Weights of a small mixture-of-experts language model, trained from scratch on English Wikipedia.
Training: a variant of Adam for the experts, 3665 steps.
Below are experts of layer 5 (counted from 0) of a mixture-of-experts language model. Rows are named router (the router's row for the expert), gate (a neuron's input weights, with its number), up (a neuron's input weights, with its number) and show model dimensions 0-63. Each number is 128 + 32 x the weight over its row's rms, rounded and kept within 0 to 255. Numbers have three digits each.
Before each expert's rows: "mostly gets" lists some tokens that are sent to it at least half of the time. This comes from a sample of Wikipedia text that the model never trained on.

# expert 3
mostly gets: "33", "56", "25", " 28", "14", "41"
router:123163092076146169175130127092110091092156156120116131091122114129165135137176103103101131113176123201113087116110083113142111154056083096154098082131093118174112129165169165189053128052090178
gate0:153057085158096137122107092119138160134125132166108168112092068101107079191138107173135085101121117123117140098135143129106198188123150113149175115102101173094038152131134086131205113117129088
up0:175096106167085160053147108118112134145105086128070146135224136124125155071124086117138145205136106176077161143138113098159118059112121032088085101119128145169126156159066088111131119087093112
gate1:223098175185123095152115092152104136129193099120103165100146135075184125117083109187179133112173147090107128107137170115083163096174155100167151125055069086131115145169103119102128073157150119
up1:175126141133148187125114104140144086125137128150141168121152085136135173142142156160124129061143170082143149151109186164183143094147199161162142112134145079144113215172144076141102064096142092
gate2:166134131175188146160159093135139096127180145099175110176060151152134128109139130121186112084110138168104074134167097126154159082143142082188150156162201169091194115124131121124089157157123154
up2:173148123125151138083108144160160180144110161106141067081166051149126063166134155133124106089105118113130137077134097151175089123114111172115136153160137118179106142102176111144104073117148137
gate3:124142115124121129134139116163144120154117141127165131104161134147137181114154141097075094142184152157114157144065153112157131153140107137106128149171157148136152174148112106142153172205140138
up3:150171146149134136188158082106120137124168160089200096096129097120160151098100172135094075133143121150129129138112162111194135114071132104119112103123194181142150137176139160141112125182158164
gate4:159120155106086117148145059125112151086146153124144124213141120147109129149128086113109136159123174160112119109144133071108174127135088025116104093181059077172132158097140141098121141158137113
up4:134110133107129155107139117135162148150149131125114160152092072151128199081204159111096137159158131124113105145129121136144169114172065117163095126114170093148136108111103171117146131153047112
gate5:095165153122178107155089115146131136182099154131112137133157150141182103112105096160066123108122158125164100132111111209138136083099127164138103169154138187144182118132111109053145111113063150
up5:117155140077104146178145102151140160148127088126142135115074117102171174059186082151117138113148156152153143113130114173094125143107109125074090163112154174084140144146131118058139180100036105
gate6:130133165195165163081163120099126122125118177129129097103111139075141123148132142178161121110077066185082097122128112198142179109170162119154193129125149096169111193110166045121106091045138131
up6:115121084071107121131109073193131137132147102121132117171124128135104117125155102131095201148072136079096078162189075094037063221174155073110092135131130085058139134112089155142150145155112136
gate7:109145123117127135077081081131176136155151168085178151127167105074192132209112117136146132098120116149097135133143100150142158140163132132151140121125075102147125187168128084146108091146131144
up7:152149128084172112070088089113130096147108147064077107117124145136109168148138095093071117089137143127158189104161103141211142083109125120101111155166090082167110148127097088106072120134145124
gate8:098143176102139115095120106101115135139164144074123142108228175164163074119137112150154141144068164123115110077142086104148097102094139078068160160199088164145072097130122101101099124146125128
up8:162174194133103091143093123166155131137136103094112121148197133177129118115109100115077159122117141132102153098126113122129087096109089135139095200171114158127115135127134156069097090145158092
gate9:119172106198136085151142101136185183142134120154186124136143139121134098129123063148146154119119123096116099159183162132109166104120185141073121087131096146153098139170056051081137113138159162
up9:182121096127110083136140103141173062132136133142184096138135070095157158117133103123118134096117170127102119120132171123084126112134116148114108041110168109118149174088091152118143131110138107
gate10:163138154145141142103113085103129187139147154104134096145133143138152137137122098102077100145156150163137127127146164098110139181121181086163159166168104136146139183112144118076153163135101120
up10:063113134158094162093119143095139083168136131127134140142082116118083097159088102126140171080120099137134118172108136161145079111157127169101138198062103142134168106097141124101161122098102092
gate11:155119137107136083117108127161145138152080166109167122157105094152082153105156148120085090144153098135137097105117149184195141113095096085105116141160147161155129124122129149163071127102145107
up11:111122170108124091159165099079061054129064082219176149071103160111140069117117144141128142042133158150123110087096149107133099104156099092143133179102116110135120132108110121154119093086126138
gate12:105110157109108141074130115122148125073107134122149128141070151087118160136101164110076154137111117116101074151105181153085103122120112153147157211092158124129118162176118082084123142080144130
up12:072161152098141160180142105092104153067149114073119148130104121078129141110080159124117160134071149100120061128064155082063076192137124121182145196094131132133162124137096119073138125121124140
gate13:185140109098137107108113081102165141137116121136131124137173146153099114118116102115149123179119060118200135181137133161131133117123110096090130134148107196149111142126124120143189159128127118
up13:136121143143132080125129075076096127148173078189132081120188152142126081116092087101111166132126111153067099169144140141136131162133157117123114104148099165128145122094125142198139138178136143
gate14:143121200140092117113145102208147148145151159089126093162134073142055157121127152149104131094066126109132053153125188126102120100160173112086118134184169163109099152127077145151158142114143120
up14:118124112097153151160157076170157152144115172111097121142139061165141200086193163163051132068125132211187165178203151117186107109153116160154132128127096149156164150118090142135123125119108107
gate15:195114148147131140178126088132119132114156074159120157152161120152146167099157068143130079142152095101158103183113125116152141121159069100106130124116143118128115145098151133138156081098146139
up15:084150144088106077078152158088152093069115149091123096144082155091114101177109105152109188125131144153108158137163172164091103107120171173138167150134112129124144155137123135099076129148192118
gate16:208129102127145157096107106127172159079110102146123142127124143154132189170134113110111097144149187109159079121139161117125180126107109115132119114149105159146114123182169156115137090139149119
up16:106151074103160118076109071134091130120146189105135150113186117116150103144082110122124131155111123110203178144151127096106133118124165116190107098180088042196046159142131117120089088111125154
gate17:150083136167152132146083092107126079118150145155142145091174132128170115161077082141167138146118092131116157091100147162081161106121203120122142097118105154092076160139110107136121107122136137
up17:142129141105120124179078147172201147091130106177104160148149179120188147135101134151119173137159110119066116125180168134140060166162176155171106129061110113139104108117089101139069088129193154
gate18:132103120161133150073190116075131127100101082131138212103176094159068072184073134127117153125139119132122093130072151120116128116135152121161119114115140194132171119106093096129114154080107164
up18:132098157157110157124096130161096186076104107124142226101112101149080156137122129130124112138151152178095083162086145098184161167122127116141111172134177122155174117141102079075135079122155135
gate19:133090133103170164113096109024122111157157173118118137127128136215124201126131153159157145177125184088163155100100134102093151175164128172153097129150089105121077109126160185133090082118166154
up19:134132146082108121118155115081136114107125115108147125056117166131120185109179195102090103132205136178130132134182122107178172104146117099146163095096090088168123119119102108176152101108094173
gate20:109138097174131155079086107179141141126127152121149217109144178142084136176140126100156105135119123111125118108134127150137173066170105106175125114158152164153063164138067072152118121140168121
up20:130162060161111107165171116083116179158128132109141170101108140146114154124142159037106127134199084143161100170123159100115090227131146148109169119087160126145143120110116111139164150114135141
gate21:172122121197109125132127085155124126117139196172139101104159114174108174149124155178143076111167161142062144147135160109124142160171083034180121150147098135174125158160134128102115124164125099
up21:105133082120155137062107127158170107166088128104118104135075137162093122139139143090134127068100152165130129144167129092137104086117091068100118158159124118129126133117115127141106110147106092
gate22:136164069218085154097143086109111118111150161106095127133088156094090160208133107186171095108142099133157165121108140138121155136170116081079175075133070173128157189173139149128133186156125033
up22:186129147098130126079147122129119097108107138123142106126166107077197076110087088091129127104147142164127143151108088125146162121077119106128102125134089152089082132120083095163106098144117151
gate23:178147150115195152149141114177190127172155100119074136118087106138149163121071088092128134086143096168159164150160150131107151121149110132153135126096127143142120165147079101065114099105125155
up23:157159121122152144160175137148171108073143118112145123150092178152174107102097173092123159130180111163185158131167135160221144140143121157165126134102099112179160104163155127102167065134033122
gate24:140138103162148109118132154163142159116125137144166138129123089157061121102099104064124092128133099113110131137162191122106143139126144124138162127070126158149184133142116163145114172146181116
up24:175087097166159124131128113132136141167163111144167201109139087130144081109138109101070142154200099113091131083136166152115110125181121143182148164085172178143159131074150157125124171151125082
gate25:122073136104129033136143101153078154153151109141214135116150096147103123154112066165117147141119158131169158143128164148171120154105131119123135114161106094107143145095120128113169135028104113
up25:119149062118056104075171165139155105102071093125124128111163117119087160081156211091076173149137138131122140117104133063145094175151080101105145178140146129116201082093096156155125129152153131
gate26:131121118119133077109137087140131101118136104175053166117063055164114126108114111126124119080065134069114124131099177147068137144145150078091150124129167119128075126101086137081120136154153106
up26:080142111163151112094111103138106074142096147118096144100121128098148163211136135147153075091130110099119076128068147115076148109108141128102141154146107131138107158060126179091097095124138143
gate27:120111146192121150075114103117116111178077158099135146148100146075120191129114165172182173114128131174161133136166181154138168152143049112122103160133140127137189182132132101085163198155143068
up27:127122189086098121034145174111128121149101130152175105130102088095148058135120109194165173127079125103156107160124114146058197126172142147118125098119157133063116166110089096039105136130129148
gate28:118111181168164101119170093157191137091146163135107182176165189152136195167100108147105130095181106184071158122098126150099127113155080166132148124132129100137131183122087121105074166138155068
up28:173099132157118112104096137216181079102089159139087141171159118167101189123112111115131100106127102174076107128094091204086115076102132146161078144041132102201132134109147139149063148110127072
gate29:194133078104136129152031072116080144114171114159153173137180075156094147184163132123203127127131154117149102134094154127121128112101114099115171149093122183118092146117132109164120138098137139
up29:196106158146115144171153123149125112143118079126096150160091145137121195092156067096168143064121101162152073174119116108136177082184104170138134092119138092111103141121112113087110110115128104
gate30:113158079167122142134125108103108125168161107093135126136138129133031151068141251140134103150137120148160163132124115194138161145132085095080105111139180148154170138128151138140140152120129069
up30:116161157126179137174105166073183146124141200116091129158206113170120095174164130141130070166094079159154082105152107109177139067135129162175098107135144134141113117097170136124164147113180151
gate31:125144124164180100081143102137082054143099110115082155119120108159165085184116139098171124137142167123105147125106122120082093105133178100124158106123092140137090172169196063083177177132113144
up31:156126151102152134166113132123134116141150137141112129180092174132175141151160110083118092125186138161199138151080094119122122182094160124038164055124122062058103151154163079132121108052154150
gate32:143119109161192126085093091087023069195168156147108141133113158117102236118154118160106055142144115107124163085155145120140141099094101150150183134160099135134105141137166103153100110123145075
up32:156151081174111125130108102160148117082155111160133159123099103111138210125145113148141149114145151144080132107095128110130131131129135144217131160099126121113154113057139161153041117085148126
gate33:110145127131165099104132081134138181144095134097155102129188128130073103118087140120138129127144151145108113116141125132145115087117123097188110196121102192140113124178123081133173163148158183
up33:133100127128156078152177118187121141113123185148114172165150130135097097044098103117077115095116105099113093107127146137154099126095147148099133127125194116118143110171103117140132208112142146
gate34:122159079130145151106153097179156105155226164132116102136173128083151157157047153111176118142140083114112186131132166164154177100134144145152158119140153236124108138150096050146101173162133142
up34:123194085168146127097157141184139116132148154070056109113035082056129116173112139150070098083111127211184186151127121155151193165125130156051146114173112159124184193163172095099108144109094137
gate35:169136147120168118114079107183088106137138146091190162122136139145122177097134149130066164136115163158174081162117110145087103111137146105151149075164105130140135114073133148074136077104146119
up35:155089126135115117134076132147145122153118105120178199125150150164129127126149114124083186092079133103171129089151117135049118124149111164129152122121097119129116143111160129116137119059183139
gate36:144118153106114166096133116116153138093101084101124125147137124164152118106137109161095092141156112082122159140069157156152182175140106124128127082065133202113160167126123108156107094136156140
up36:149149136147119108129057149133089088098187115144109114092166084115083131126122117163137167106153117184153167096171121160151099123133128168137132124157092059140186137108146165184143153104143148
gate37:122077081198119139115115098167062150132104147157115133110120100094149148193163119176138107083068149127138133146078192153135091143124185123212134137157145117109083199130154074146156131117125097
up37:147114107102105122116114114115120125115143089086103140125149102170129136054089154103172094123102096123142089123190171142153190133131103036059108117101128135135162165123133152103112138115131142
gate38:139130117138142153137099122113153184072143182115116071163154153131080134196119130163209154148113105109137097086119189101124107090136102137098165150169113146152100182155139153044107189135143081
up38:119151120096179148116086119082159100122084124132087109135067177148163098157141162136122180134133135119143193141179114103104155122109158130154126107125151107136133120136208106081078108126139163
gate39:081071076177084128095106138108180120150107121152077184109082135071148113134111083161148205093063170150171121110095130152118085073129182186055137135112110156128139113104144092087136175143154137
up39:119130114104116169118114134079096149125120143062164154114177155130149122149093166096163158167105149101167162097092122114086159081079151131050157144115098098130104120128087064160127192139137177
gate40:136124157181147058116129042161118146109159118128143132128135120136185148114138146089172107090127120125135107092134185113130118117162214128173079097078118123134152156151152135118108087161149154
up40:138168078057152144155151044069121052136145140103143145064149145120144152179139116093104110129180123175149190097141106131165136144087114122171115118112099082166155139100087133165135110157175132
gate41:122094153150106150036103053146106147187130115108146137173126128131110178123080131123133137129179193081124101151134174171153103153129104194096148145166121145163103123162113072135137171096132084
up41:191099108171132165035161152135154110098140116131182090086126083085127174113090126169185130119142163119072176100139071130160121135129070167145065134108106146118153086140125102096091205122168143
gate42:174097147079189124149115099130153139154166076177141128099174128149093114164093137084101145139163117127152196092115117141111110128137115129066146108120106160117141161110129118104122197134141116
up42:123119136103128099165107101151161076185157138163154137143130097136087123084113181122129104122100120159121026129189106112151011144130127144098111140128114093092152096125104091098132084169128161
gate43:172137136076158125203124091157091163125146129077064116162128120153114105176097152128110112140124154093170105106158138139130143136126132176124145081208150159138057108170045126161138186140160116
up43:131116099116073081136128160171103133151159136143192125135152067129107110051050093108145151083152114070087118144108165093196134127121189127101102108108147183084127117178077155158089157082139177
gate44:217154156120152109079153101124163104155144128102219130172173145152084175126123128060072084141197129133179119118132103151114091099130037075155144144075180137162173132144187146150199174122116052
up44:182183148175121109136125106138188157132132095064211118131087145146107170145139191099119075072168208140143129186143131127148122112132100116127102132097141179122110179117172105152112139195143074
gate45:167114118142073103096097089131135131200136089163170156095122091183118145215055132187150069180095107111104182110102166124118149126156121172186127113130131103125055092183202097099140122062181142
up45:150076137158055144108153122149156077154125125139137177106158076221074157166125113129140129147106137093144169092092143080110128102174129181156155081149136123142092103141136065112151109060187161
gate46:120121126138114165066139091122100118114093087119155159153096121114114181135161143148136142133141194171179114160111170149108125124146126129133146121113176106189166126098171144174125093104123085
up46:161097158134065076127143153150168121113133143147082125132163123128096153117129170102128136119114145136067095113077142158147123107074089093105118132159138153096192064170168145151164183154105128
gate47:087144108166106093134179125155129108129091128107123113133180110164092100108098107111156134143151132125132142122068141133124082111101144108123108118177123111053125151136121125106100165094140080
up47:122109143128121076105102112153182185081124162086078150116117169122160100112146104122145172152093139074155116127138110132125089127167140088052158175078146155080140113170150080088095128142102097
gate48:129090103154109143146111081095137124116116123109118117177194033106098121162199122135162051117102092137133160126161094154170157150117100111098145133133091180143129164068141153129095141119100096
up48:082101109096129114102124159138090083171108110141185135101121178127171153111107095125161155121100097062089142138149124070149142154166158096043116155110196112145126136179175161120156084127113102
gate49:163118094126150134011157079157090103148097109124104096143163152139130097153093130118182108158074155098134143113100112160115149125118076151154127112125109146168088146144209098129133137171120153
up49:107123114218093148198118146144119117114131179153050098157114071127084106164133150112104050056116128108094138114117096116089162096142126180147137144113130107128125111141110122115107095173153117
gate50:149131114101114070081158125138099078152158169133113159187139042049111207120125106151149145127135143167122122167118142171128136092130105087123142116154148127128106158084043048115117132145081122
up50:186111182132170107136197178126117095144119106147145136121094134133167055090100134093160088144180095160114091151096158086132110182161135135136126085102135122096127125148172142071119097146152153
gate51:130116124149111133132098085106141122176156138174141153106091131162127167125090103165095173156181097162109157172103180142135124213113098122127107160138161135121157135140075091140101150125174104
up51:103109161125133121102167183107120172171124092128106144144154174095192089117116164073131162171126167120090127102139072120159159082142123081129118109137116105093066085125122138132112137141132147
gate52:124131137111129123146064142154102146105137154102225112131093118117118160129187141171089100158124135133140086091153132182166184126124155114156183129129124157138149180107138134165068143125108135
up52:168164153117157172088183123132175175144120113123118137173134119142136117117137146033120164108084125147102151188093106136123146118176119163088106139161147122074104075131101138172071116071079090
gate53:102117138071135107117136105148164124134131123122104151138148105144150134123130119132062144151124140116135118156148122115128132095139147138140164152187123174161134145140126125117165124185204083
up53:141071141160175105070122151111088123146113167098186169100114140167085067161032193103228134134156140124135141106113155169111138136162110112158086125119170117193147116182104144118181127163051147
gate54:171137104080093169146139104104138156122162040133104119134099115114147083115113160173125170138192111116113131094119122107129139133154132159118144107152089149123088118127123128124156152103150134
up54:180097146158129187107138148125140162152087137120122145188117203153136084070199123126179056108134146151143095159144128157140052108131100115096146114154179109066159128102089106130124152078142135
gate55:119072131149151077131118087132145105166157186138124150167107150128117156109108144148120186066109134143070126109063157182130105118152102096149157143147125138092099120151123110133127129058126125
up55:109202192106101138114165175137101137116044091149135095077138031094151097174151121175164090186132149074184142133132148080141149152110090164074096116180142142143157140123096133103136155174132128
gate56:187144184095132135123093057192142157130133118153188119188114122144145131150141129054056142147135205137150122172092122155087116118114120061155095118110124122130125159141149135110130130121114111
up56:111121189120096112107136138168142130131102149129205094195122117132131098116141104089123143119122191124115157148106122137081124155124157141089136161143163208092110097128083120140083135148116162
gate57:111129127199114140099104134099091106090182135123094085148077117121139121109118147186158116043181121130158162113134170112144114128124109146108142159124175116150156149083135160127125188125172037
up57:078116069104184093132136140119107109152133087113120123074128120059181099144110123114144142144088093112103114150087101123185129167141100078134150084097129075082148113107080135149116125098109183
gate58:130141082114079085142113097092121129142119144085173147106140085134098135127100120115128148165096063053185152088112144115079149125097102090143135144224176111101107129158149121129099162104139124
up58:180146140118117122100143159175149076116119098150087156131153119163141089148139151108163114186152168154133150133135071116113136178162113081125120113029107163181106097094136131105145140186102134
gate59:143173193188166162136101107109125161108096122137122123154129095130023148137136111122112148143120141106176145153108122138124103100153114097136120179137148170145209174165104130143133157153116023
up59:147117098133205053059141076158107137150155136167124109143179173144141119153127158122190131152111089130106084098103173084114156136119209168115180082138068198151128124165114133141070138113137148
gate60:139172122090119127177176119104149154125162086078152113106171142126118163101114162113121136079176146073183160088191179148172104185101113132172152062117112107170119122095141130188147092143095095
up60:144137102125140114156130110102155091079131151075127074084116127164129158098138163105113094106107144134111135143151127091069137087121144121075091146105155114139169155126150143114125090119158206
gate61:077104088165104109151072111105129167150137089168083093109094106171107121112110111140111117174080142084160104144117159129070111134143143126167140137109159152120112128138168160126135203119176108
up61:108135165104062154117176116154123110143125143093166162092142053123089085123100141079138133124106111131121153148172064138151095095110151160148131147118127088104107154112128115091163110117127143
gate62:186141143137149120111095105089108122128158119083194060175094094097119165141137082099176160130135142169072156095146198147187142104153148110061130151133080101133165124086098116064115117095139132
up62:082107166153131156114134123165085125112162184087174141148117109126098177119100158147083182098095111119109100124155161173085079142179146114182089105130122127120144132108168136118163085129136135
gate63:138105151145146161141075061116087168175126032096164128096145137140135117149121174133158079173159091140175102149188147097157113129137139039136142153126158124135118167132123117194189105136132135
up63:142078157168152098144137151141120139122113229174121143121137150147124106134102143139068122096146104116060115131132154132153132167094116110121155094154072144118146072157175125093141162152128127
gate64:178114108116150150189131136100130170113132132180146189110080134142133136163085124152112197111171107151162149102149173090147148169125147146089140157145107152150113133072102143131073154143154096
up64:076175112114113093155100131149125166131111029145075139114123066192118121093093106052105088139166136123113097165142174071169115125101137134215073136158133138150158033126160166182107095138109098
gate65:157095103154128143112151054169115107105119174041138142126099099185154128132116155133177181101104124082097112059121127205140177062144079139162165123157114163142159185159178092068178136108091086
up65:100199091100110123139108097129115143135163102158115154157156147199194157131128131109169148127123116103133162122162143070132130194119111143162125145195109100119110121113102149091169133136082132
gate66:196098128171139149142133093104049114079177138095171144138212109188154121112136128115133128149135108103100135136123171172160152086170136119117144110189123172111099107152201084178081106148102147
up66:162134117152138094157084148101134160163154100190167083112170121127149131121133137127155123120171174089143117149153119081201134230088084157160097167141154137105131134146140168116100060181114167
gate67:132159136085094147135061086173137197175081138146128105136198133125065176158133096122144114155088132132094114152137150087148115145110121134083086118146132171118093124129156121098122228143187152
up67:133130162114083132117167107132123125138130187130160118190099075117128088126057020119132085075104091139109193145121123147113104121142145157111152135124150118039140165121090163093124125143118125
gate68:101114122113098166141089097157116168188161136086146070147167134170126178186092194096133088182083178119116152127148149149154144122107100135178169142131152168124091121140164146143111148149191104
up68:125083123112091140131143117142161041130126152134111096074133130088146113137095101153170077107137104118165172064099105175109166114123128100098155104117111110132070141107111170155105149108154143
gate69:143094123137130160121121109134157186177112100142083121139136070178187115148104029155181145175108128114118151150118075177092158099120145119131118176124112160140125157126112124076138157133154135
up69:123100145079160147166044122129171100155122122201162103118136109130116128168131135161097126168164171096146097107111122061074081162108135145106115123148127182120130136163093135124191135140116125
gate70:159190087135130156114130139089166148134150112197100166107176139192148103139096139101208173075093090149154118116109142145125162099165140154120135161162168082118074123108053133083138128096188128
up70:228133110135128141156112117094143097149123194081146103110135169075118163170175138122066109113122134162181151125182124110190123094090095129144156124108097081115160155079103170150084151150111146
gate71:152097126137104126111087124111195105159142136083091170139127111136085135133075136145127164131106130165129105154153233161177141101168137106117119178187142109117140118097119132169089117070166094
up71:135120157129155146114190152136087161164058134132112096127139142134189106079134091108138104102131110074109096171075046095082113112157145199161126056135097124153104153148124114062113144162096131
gate72:136139128140109124092176078165190132145055108152169141090171125113050155135095134087142087136133085090150089142095108142135130088111145112105130165161165158127107123168117133121100124142196136
up72:126129123127157107116146120115160121139100111162135133105137096067139169148104164142153096106151114124156148126095088151134120160103138155098166165120171128155122163133097190179137159159194144
gate73:126116144081175107165125114133112117127174142121217094120078087120142122188115102159120126152188073133147141134136076155137150116109110101184132168128126141113157151174123130112150142111154156
up73:119168116111082128099159148168124123135083154120075086098119130129139135170157167126112093065085113091136141106132152114130142091109123115138103165160113122124132133179126108135138185109055131
gate74:140102141137135134141150138103149127124106114193179101144193174084181125158113100148151170080180101121159158168157102096100119089114106119192122116172120114176118118139133146178122142150089134
up74:135087125121141148103173138143121086079122132107137149115125073159170128114049084112127097163128168138116156144073127114089123141126166141169068155108139075109151131057126115155088148146163140
gate75:204110160153134156146135112165177156139119140129137091193111153098098129136131065112075121054108157174100118114136152171081112086139206074138142105113158149154154150122154170144173180078159083
up75:170111164120094099107146161105067213102080139164090143142170118175075110084183177171113124169136095092134111107109116099133097097101118141120154140171139135033064118116070140109132117157125134
gate76:166131141136113092093162108141095115106179095152142134129153137073119164129130142152191143150134149131133155073096144156144129084115097128052104129097083161193115144119147094153061077159126139
up76:062086122089106122160143177099121170164136145101104135173151117141172114097066106145144152043094098144172114133120074099168124151114148122088185166157161143037179142174115138098158147132135156
gate77:097123129127092126118143058165105133093176140149067156119107149100129168166144071131141144167101109127156075085095161134113111101140144165118107151134130179163107142128120063090168146123129175
up77:113061114082143156092089096105087195136138139182168139129144125065130188154163091160169125141153135108157098131133192088059077134119131118120065104139109141209072185157107150115124128087123183
gate78:113141094170114082055105122179153088152114153175154140113094127148079101151099124162129148108064161046130122140186129122088162147145198124054135091188138191140136162196129103133168159133148113
up78:132166109108090131106111124131173065094145143137077151132136108149118155155078098166124131053058085111159156113181139131102164089131145128090166073120157183127149121118132171121157134129104115
gate79:161155112128131129162104045114130174105149111167192099151171100097129172176112107097181077153130106103116099137169163108167168138111178109137135108216136167133089120192117136128116158114132118
up79:115118085127114101117142135090139183152098124194114154034151191124074069132127122142075126110136108110096148179079159097053136116124139143146118190071151081095079123165091120134132143098114114
gate80:193083175159128144081121108134096155172148105142161094171117150094120143105148058115162118225121108150109100126106117143074185119149118171098112118137133178102100070205141077062167165095102099
up80:140108117093141107109122138072123132065123131137158162173087099157098114127150115131128154178142099191135134053149149097170136151101133161167095110123111177152172085141149128221112117117184156
gate81:125109073108130126157178105164156085089134190103142112098150107119154152155120098166081170143120089145113191156145137161143176142133156178171164071110143169150109188176113069179133089124110129
up81:196151108136146129123129104073186116102125110117136110080145183134140135101118089130121138143143149174078146105141116083101104110140138140167101148108106122131230102104122171116125107116232134
gate82:125134112145114101084108125137155136163154090071173141184147164101099202114110093119150136128135151119132164155121161108124067065098103105144115137133086136081143141138109116094200114171127123
up82:138139102130083139116198116123134151167135098061136142105110116068177120129161080148129150145108125057105131074120089156093096138060130079104184160173163150137152127129130172133131171149154146
gate83:086128121146137141152099093181086114114134172114179168159079128157150126202127062155090170089090092167156120058080175148066152108177136126131167119141150119142132185100178128142144178077124051
up83:178131071154111167160145124110178145116198136156122120160126088145099130173124127177170138094033089132117128143153102147097134102089145158068107129190086138083137126152121124140086150092107040
gate84:141161122162130172144134116113105151186040056154136136147073104133161099109122054148183170128075098179117131198063127129113126125141085128118132140151151151109152110138151160091154195127125104
up84:118134135146125102107153119100123167155131138164168128198171116199180119182086105202163135106135132142121197120127150100108091124168166143135157106181146120118104141128156147162177131093147097
gate85:154080124109199162115134058083167154118091165125153149127090198097072209153137072135112109175131075132143190091109094147084137142119134141139135162186113136138091128088096065114123171085113083
up85:100169135149111153163118189099037144150133115171105081137112084133164086117143206162104170155109134066117084120156181086158118094123142073089135160128152125108132141156130179079102087140102148
gate86:130127108105100158088135097131185110195122124218130200107140174134148141128104125106099100144131174121121196151115155093136132161132087179113106114140054186121124125142078052145093172078093114
up86:097155181134129123196139110050128140108176119096172120134141157054177110092137102168138184151147161099120148102148123143140135174140145127128092102110147133137147092087132144184103103070190151
gate87:140154079099191105077150117177156132139150165114140136105118162102163097173128067126151111149093085089129138126138153107167118149196063174119137158145108116093108187078084122083184121149113095
up87:093173106073122184132139120171069129127197136076112178095107184133193145122138137106149127162117116074196173097166134114161173172108120207129094138160100144087091166105101102106124078152092120
gate88:152166128158147140139167115080092122121114106126147110123133127096061162147152123164085121117100107114167113101159191145118151124164137157107153090111146148168139148092146091137106140135129131
up88:137120118076101135128113136120119114059077104127165130145118119137164075129089127132062120106143173116124118107092150109099069088140115100155108114102079103062120127078100132125142056110152232
gate89:159144119104096085140145103087198105158156089147117133139159143110067132150090134080172162140063094131173165148141149187117132115109095163137129085052165167121121114132114121162133154115114116
up89:154127095127054188092128159176113140159078162119092063069109154083129127128163134143128049155083110150154110100115137142111148086125123108073132119090203122132132120193138101144099165125133116
gate90:110124095120126137119081084100123159081094140116106115144152149174097140210101126114177127159187108117131141118134155153106135116115108125138151033185134152101067149148098106155111185069105070
up90:146154148132037103144077128106063171128115082115121140082162137204116114151129183122152152127096140070189089153146144121122153109100146145089069142156148129151077108128102112161121112140100191
gate91:133126130091106149090117147113143118104092108076103163123158190138099136109145151081162106166113105150106086164131096143138083088146069131154116206163128093174122109135134125137219106099070110
up91:094155116125104141088129104108112065149105120108105138123073120175118146114177155103127200040105142102161102111123120126138124090132062157182105186172124124197094076094145121101121118142104089
gate92:132076084181106151093161073117100181140096134068074143118143090123104128119097097138173095175159144122100173171065153151133116108120103155174115161094119139174102180108191112090123141174158098
up92:073085183078105104113081113081173148139150159173145123173203102111160115156127059126133131113122103136166084149158144107087101094129182170116153124157111106157103102162145146058149156083118192
gate93:186112144147169134151103082082148210168151102158184155174191137126127173166145126113184157148129138108171093191149182094146133136094118109156169109147118088137086142163092169107135115089148125
up93:135122102123162123166071111111113066151104080159155142142164124128142191166098140149183162192144118081147113156075131161112101144123063101147152075130094148133114120134102123142122123027132177
gate94:142169105146097115110141115224163170102091146103119119134102130143180149148151128106162110075090092130141140139178100192168134170104111114067109095126142142160124157076057115166096159136116159
up94:108169107127093129110056166125162059111151152122067103122112173153098140106121128131122120158158134159160126088137115074135148109138140151174135120118138099093154076135160095100131112149161111
gate95:185118163123149117139093119152096147140143112105130082156086129136104145067120143090117117160112182085128152154149146193159154164141114140139171212052108179075121090161114082105063106136100157
up95:160084108060114124140137129191130095129146118049162084133116114180133146080105142061076052152199184158134164162147093138119171159157069163097132183092131112122104107100143106164118150101066143
gate96:098167148113082108194098124138155141156118070126145149125050137108162152163127138143100180109160202143165121134164120085164134108138113170143118153151139130122140131114175123100128115159178174
up96:091116086097119134163149141128195156187123100068164093123095145133145103138097174095072180052134143188145107125121136122125120129145090139124081170124150134154168140098125135131133127165091111
gate97:175111182160113094102112096097100131142164123089150192132211137181104098148163148118172113113109129086122145190144124114181151126164077124117136089190167160119071147091070115076103105104153146
up97:104182090118132100139070113146151152103176109201180106148130128096159139166138180143125152119169121096141102117104135134104143114128161118097116154103135102107099141153159135141154132166113164
gate98:132170122168162141089105129144067099101134123158128144104154096074052090144101130134127107125149118134092126142084121157157183141111128195074123108163146112118135134160121133186103125155169109
up98:139176130125108140093143173143063169093163136077076162126044101158080123120165121108180141106104150161142089105076116119114195137173135099117100127181119226154251155126116127082088159137113113
gate99:113120099188129130104124112130092114164110143164102170173192142185082077135134151128140173115124105118110124085112139155095111095221104106119105110240138162119122093153133088164126123147129099
up99:096135107112133141145150082118183170104120172118135081148077159147181132135134174079080128068125130151123098091216111074097133091121160097118179142111139136141097145183136146172136134144123099
gate100:139136146145154076118150085113108125130176065077161142124129069138131153154127130090152126148096123096168094124106126112149201202172089195154073215158149106089132135113190130139132102137133118
up100:125122116081120119087113084117158081113129120099087181148144083132120129138134148123154143150105114178193110085136126165165215120124100224125121160150183155153155165122137095146122094063122098
gate101:121063088140143103082211101093107111095124125124103112122129112168130126104133125089116125134121121131147139149128128084149170145145172111158141106139217207099130153090165117208087076140110134
up101:103193137147082128134125164203160155183032161078109110127117146112120108166113126125146142147129137069125159105090093132109136142119128188140141125145143139127055135132137099087146169171128165